Experts of a small language model.
Experts: 24 experts in each of 8 layers, 352 xIELU neurons an expert, 1 pick a token, a softmax router, a shared expert of 384 neurons.
Training: a variant of SOAP for the experts, 775M tokens, 3179 steps.
Below are experts of layer 7 (counted from 0) of a mixture-of-experts language model. Rows are named router (the router's row for the expert) and show model dimensions 0-127. Each number is 500 + 40 x the weight over its row's rms, rounded and kept within 0 to 999. Numbers have three digits each.
After each expert's rows: a language model's description of what the expert responds to; "mostly gets" lists some tokens that are sent to it at least half of the time. This comes from a sample of Wikipedia text that the model never trained on.

# expert 13
router:469490545467523583536501486507444538470487444568418481504506489498475484496520471491493461482524456489482593540496473497526484483448513535557488477491495447449501505530511486470508506425447494471516468505419476466516472500500472438521505445449509500491535475469529448470564465493528527455458451486448504494553535592487496512515545519517369541561503517441426464493472531453494487542461
Description: Sports terms. Words in sports writing about teams and games, such as football, league, Cup, season, defense, reserve, touchdown pass.
mostly gets: " football", " Championship", " league", " tournament", " Football", " basketball"

# expert 5
router:454438594467501459534510541539505535537545472485533491441438548548562524506452484473455496528429498578485538527541489511491504506440491541433555475425491453513522544487458509475496467530473536457484500531511518423520460515485421491476552558469546515573505460452486496488516456516520499540557466518502533446518425507505558532469508447493523463482467465566533531579505476527502580540510
Description: Section headings. Wikipedia section heading markup and heading words after blank lines, such as == signs, See also, Career, History, Early life.
mostly gets: " =", "See", "History", "Career", "Rec", "="

# expert 0
router:447485436454483496502484543427538523388445465494522475507440458472567493497501502458529446504519437530458544463490436459527565569488539558505550540558453481531490487527483453501543537556521476527512518557550426468522486467513494585539447557538490493469515528580418505476534522441507459424482490469526496452537471475436570477460560534531515523493456488512581542500546410530540464531486
Description: Table cell separators. Pipe separators between table cells, plus commas, semicolons and parentheses in credits, cast lists, and citation lines, e.g. | Reiko Yoshida, (1903).
mostly gets: " 978", " Nominated", " ISBN", " Upload", " LINEAR", " :"

# expert 17
router:456568540475513524419468486548530514464449458547526439536570496547489476497540456477444470549488488444443444529496444440468535489461474553480512456479539437484457463560563487443482513479562500434557474432435462468542492528485478502502549526496543530507521499532469531508565474438510483507546434541544450427556520483443481472472520453518537504466536527450549521490544443480533504461511
Description: Table cells and spacing. Spacing, pipes and cell values in tables and semicolon lists, such as vote counts, Yes, and indentation line breaks.
mostly gets: "\n   ", "\n     ", " sec", " RE", " criminal", " police"

# expert 15
router:457564539475514533414466478548535518467451453560525437534568500549497468480555462481443468550478479449447445522490445448468531503462458545477510445475542447479460452561559493451492515481558495444567478431436457470542489528484481508502550532501545531502510504530462534500572485447503479509538433547554453430549517485440494472477513458512528508466543517442552516492538438476540493460508
Description: Abstract noun endings. Noun endings and abstract or family nouns, such as -ity, -ment, -ness, interest, security, daughter, wife, marriage.
mostly gets: " interest", " daughter", " security", " sister", " threat", " mother"

# expert 10
router:591468554569489580477433507548509486510464509474460529536496513480482465499528487448515446493484546527606518467531490509499554465419520465490484544486571513454490489487509504503515502520497459476562512487540498474533468412545553510461474450462462492583540439476576464509476492574502528500526536497461498501435505440452431523494523518463551494430430461500426495495395602458544544480422
Description: Word-initial fragments. Short word-initial pieces beginning split common words, e.g. sh in Roadshow, lo in load, bow in bowling, mar, ri, tra.
mostly gets: " sh", " mar", " ship", " ri", " sw", " dev"

# expert 16
router:453556535474518527433460478549539516465436455548524432540561502552501469486547457480453479547475494452442442521496444447469533500458459546488516450470536439489456460562558496445485518476564502433560471425439464450540495528490477509500545534499547529506517501531479531497575477446503480506545433545554448433554518481447492476475519451503537508464530505439545524499544434469530496465503
Description: Dates and office terms. Prepositions and time nouns around dates and office terms in biographies and law, e.g. approved on, in 1964, following day, In office.
mostly gets: " document", " day", " weeks", " president", " month", "On"

# expert 23
router:454560533476513535427465481548534522468449453553521432543566504550492474486545458479443475555485483449445442515493444447460527493456467547485512441485534437482456460562564490450491512481561501434564473433443456466541485529480480505505547526496551530505516501529474536496568488445509492512538432537546450426556508479441494472477520455510536511471536525439546522503547442477538509472511
Description: Non-Latin scripts, country codes. Bytes of Thai, Devanagari, Tamil and Korean scripts, three-letter country codes like ENG, RUS, SWE, and words like along, trial.
mostly gets: " ENG", " RUS", " along", " SWE", " investigation", " trial"

# expert 14
router:477518443472406513435443572494571542451556486565560519479478484472565454513541532510445529472408457479427469469519558499444519492434560475519531573517446414550518516530528482506469469447550462470467464461486498508450480551479536434558488511499558471454455491461492541457491520497501563498524489436558501439461553542518503420486539482435486470515573504448538456533483543497475493501488
Description: Technical Greek-Latin roots. Mid-word pieces of scientific and medical terms like rop in erythropoietin, syn, ph, magn, plus LaTeX braces and instruments like guitar and bass.
mostly gets: "\\", " syn", " ph", " guitar", " gene", " bass"

# expert 12
router:504517529508512490473592487520536507563505532464497564544472520454481543525491528468418465500520482534533517528503456511457461430520540508488509486491462539512508424517463452469490497510550568551577433541566468577513489545553488505477457462475480495462505503500437461453467494504500509464528414582499558586510546403513530536538435494463499513549551593489590463461545505439472386462473
Description: Song and work titles. Words and pieces inside quoted song, album, film and award titles, such as Love, You, Girl, Dream, Disney, Wanna.
mostly gets: " Disney", " Your", " Love", " You", " Who", " Girl"

# expert 19
router:528543440531490496575543470525543524443535531521539464573473499556417496446521495524485535467501508424542459435455557504452503534536539449441513475515543489459545518448444542509496482513497553537458443493449535534483482515478569501483521437550542521514461490527481542532517577516473486510493604506532488550465539547483454465463449540488500554456574445520534448554527473545436508446509
Description: Foreign name pieces. Word pieces and accented letters inside non-English personal and club names, such as Giménez, Flávio, Benítez, Feyenoord, -kov.
mostly gets: "kov", "á", "č", "ár", "ç", "ér"

# expert 22
router:452559536480521525414458483551538522461448453563505419541562487550485470494538465479445473554473492447442446531496448450463526485465463537489512451483534447477461455561558492446484517486562496446555480428441468464544492527489482500499555529508545527515510493527466533508568483448514493515545438533544454427553524475440487472482513450506519507465515504444538524499544432474534492460512
Description: Personal name pieces. Given names and surnames and their final pieces in biographies, e.g. Thomas, Nicholas, Gilbert, Williams, plus place-name endings like Hoboken.
mostly gets: " William", " James", " Johnson", " Matthew", " Morris", " Thomas"

# expert 11
router:449561547486514524428466485548541520461452453551521429534570500548493471490546457475450470551479487452452443529492443443470531498461462541490511447485541441487458460562561493446493509477560494438564478425442459462544485529482480503497549533498553530504520503537474529503572485445515480508541429540550454431550520488440485473477514448515535510464534510435545522496546440472539502460513
Description: Biography and mixed words. Word stems and separators in biographies and tables, such as born, creat, advoc, dis(abilities), plus dashes, commas and pipe separators.
mostly gets: " creat", " advoc", "Born", " teaching", " born"

# expert 7
router:431543487447497524545492503561532564469504451515400470502558493522570459506483449516528501511420445463463548465537536555559496545521532504536464562496566509472445482477516444508552513527432452449540512502469478476560561553473474514467541539560486489443546504502438496451430492536518507500445538516495497489516495524477466568502548486502460445472483490450482477465480481429584526566491
Description: Units and measurements. Opening parentheses and units in measurements, coordinates and statistics, such as ( before converted values, km, ft, °, UTC, census.
mostly gets: " UTC", " Coordinates", " census", "″", " °", " lb"

# expert 18
router:450567546475521518423468489550530521464450457553518433541558496546489473491539458474452472552483488444450445532487446441471539489459473543487508454487536440489456457562567494443491520485562499432557476432441460459535493530483478501514554524500546533506517498535467527501565479430510488512550433539551453427555514480443492475473518457511532510467533512441547530494545437470536498467508
Description: Numbers in data. Digits and numeric fragments in tables, scores, times and statistics, e.g. 3:33, 1.77, 2–5, season 2, plus codes like JPL.
mostly gets: " JPL", " Authority", "TC", " GS", " Battalion", " CM"

# expert 8
router:449565546480514522414466478552536514465441456553523438531568506548502478491550454473448462552486484449453442533485446439467532496455469542490511447487541439487455454560560496443486515479556495432557480431439461465537483527475480501515546530498544529513518499536473529503567477440510484514542433541550452428557513488442482480478510458515532512464526517447545527488544432479546498463508
Description: Month names in tables. Month names and the in table rows and dated lists, e.g. 11 December 2017, 28 November 2008, plus mid-name fragments in lists.
mostly gets: " government", "о", " initial", " million", " words", " yellow"

# expert 3
router:515468559486519450509458521482479407579450481451493504491529544538444433485515508449488536549534516517426469523477423510492553485576484549528460464428499591511483483463526475497512503516526504535449464455498494550449542536453410506446476464482469516488439479525509452502510456541538446473518526472537463580440507539490461434543538493504500529484479544559476577475565543554464524550554
Description: Place names. Country, region and city names and their pieces, often after in/of/the, such as United, South, Syria, Mal(i), Nicara(gua).
mostly gets: " Soviet", " Northern", " Syria", " South", " United", " Hong"

# expert 2
router:500518483488489452469451483492507536532512552406520525558487456423462541538511467518532551506515542461481449535490544428457482567550407493504442569430487565453523452505540498489540551537499484497424587448532476523542463497446437526498424534491522508552534445527568512548510516498527418563543480524541434477481487496477489561553527507547570546523510490481477455525502493513554521520503
Description: Infobox list markers. Line-initial dashes and line breaks opening infobox or taxobox fields such as Genus:, Clade:, Born:, Genre:, plus bullet markers.
mostly gets: " Genus", " Website", " Phylum", " Binomial", " Preceded", " Clade"

# expert 20
router:506522521526505460465550456410394437464541501547567495481521508515531516525468508547568528508592531481519495565531534501528427481560423524516562476544486490543450472503471563508452502468486518508448563575490544488513509486475510512509553569462474485487488476552525559523417452439448472552463473544454476469545524479610467504462426454558485506522529508525485549432406525540495507483564
Description: Verbs and auxiliaries. Auxiliaries, copulas and predicate words in running prose, such as was, is, has been, became, used, and adverbs like more, quite.
mostly gets: " been", " used", " became", " have", " has", " being"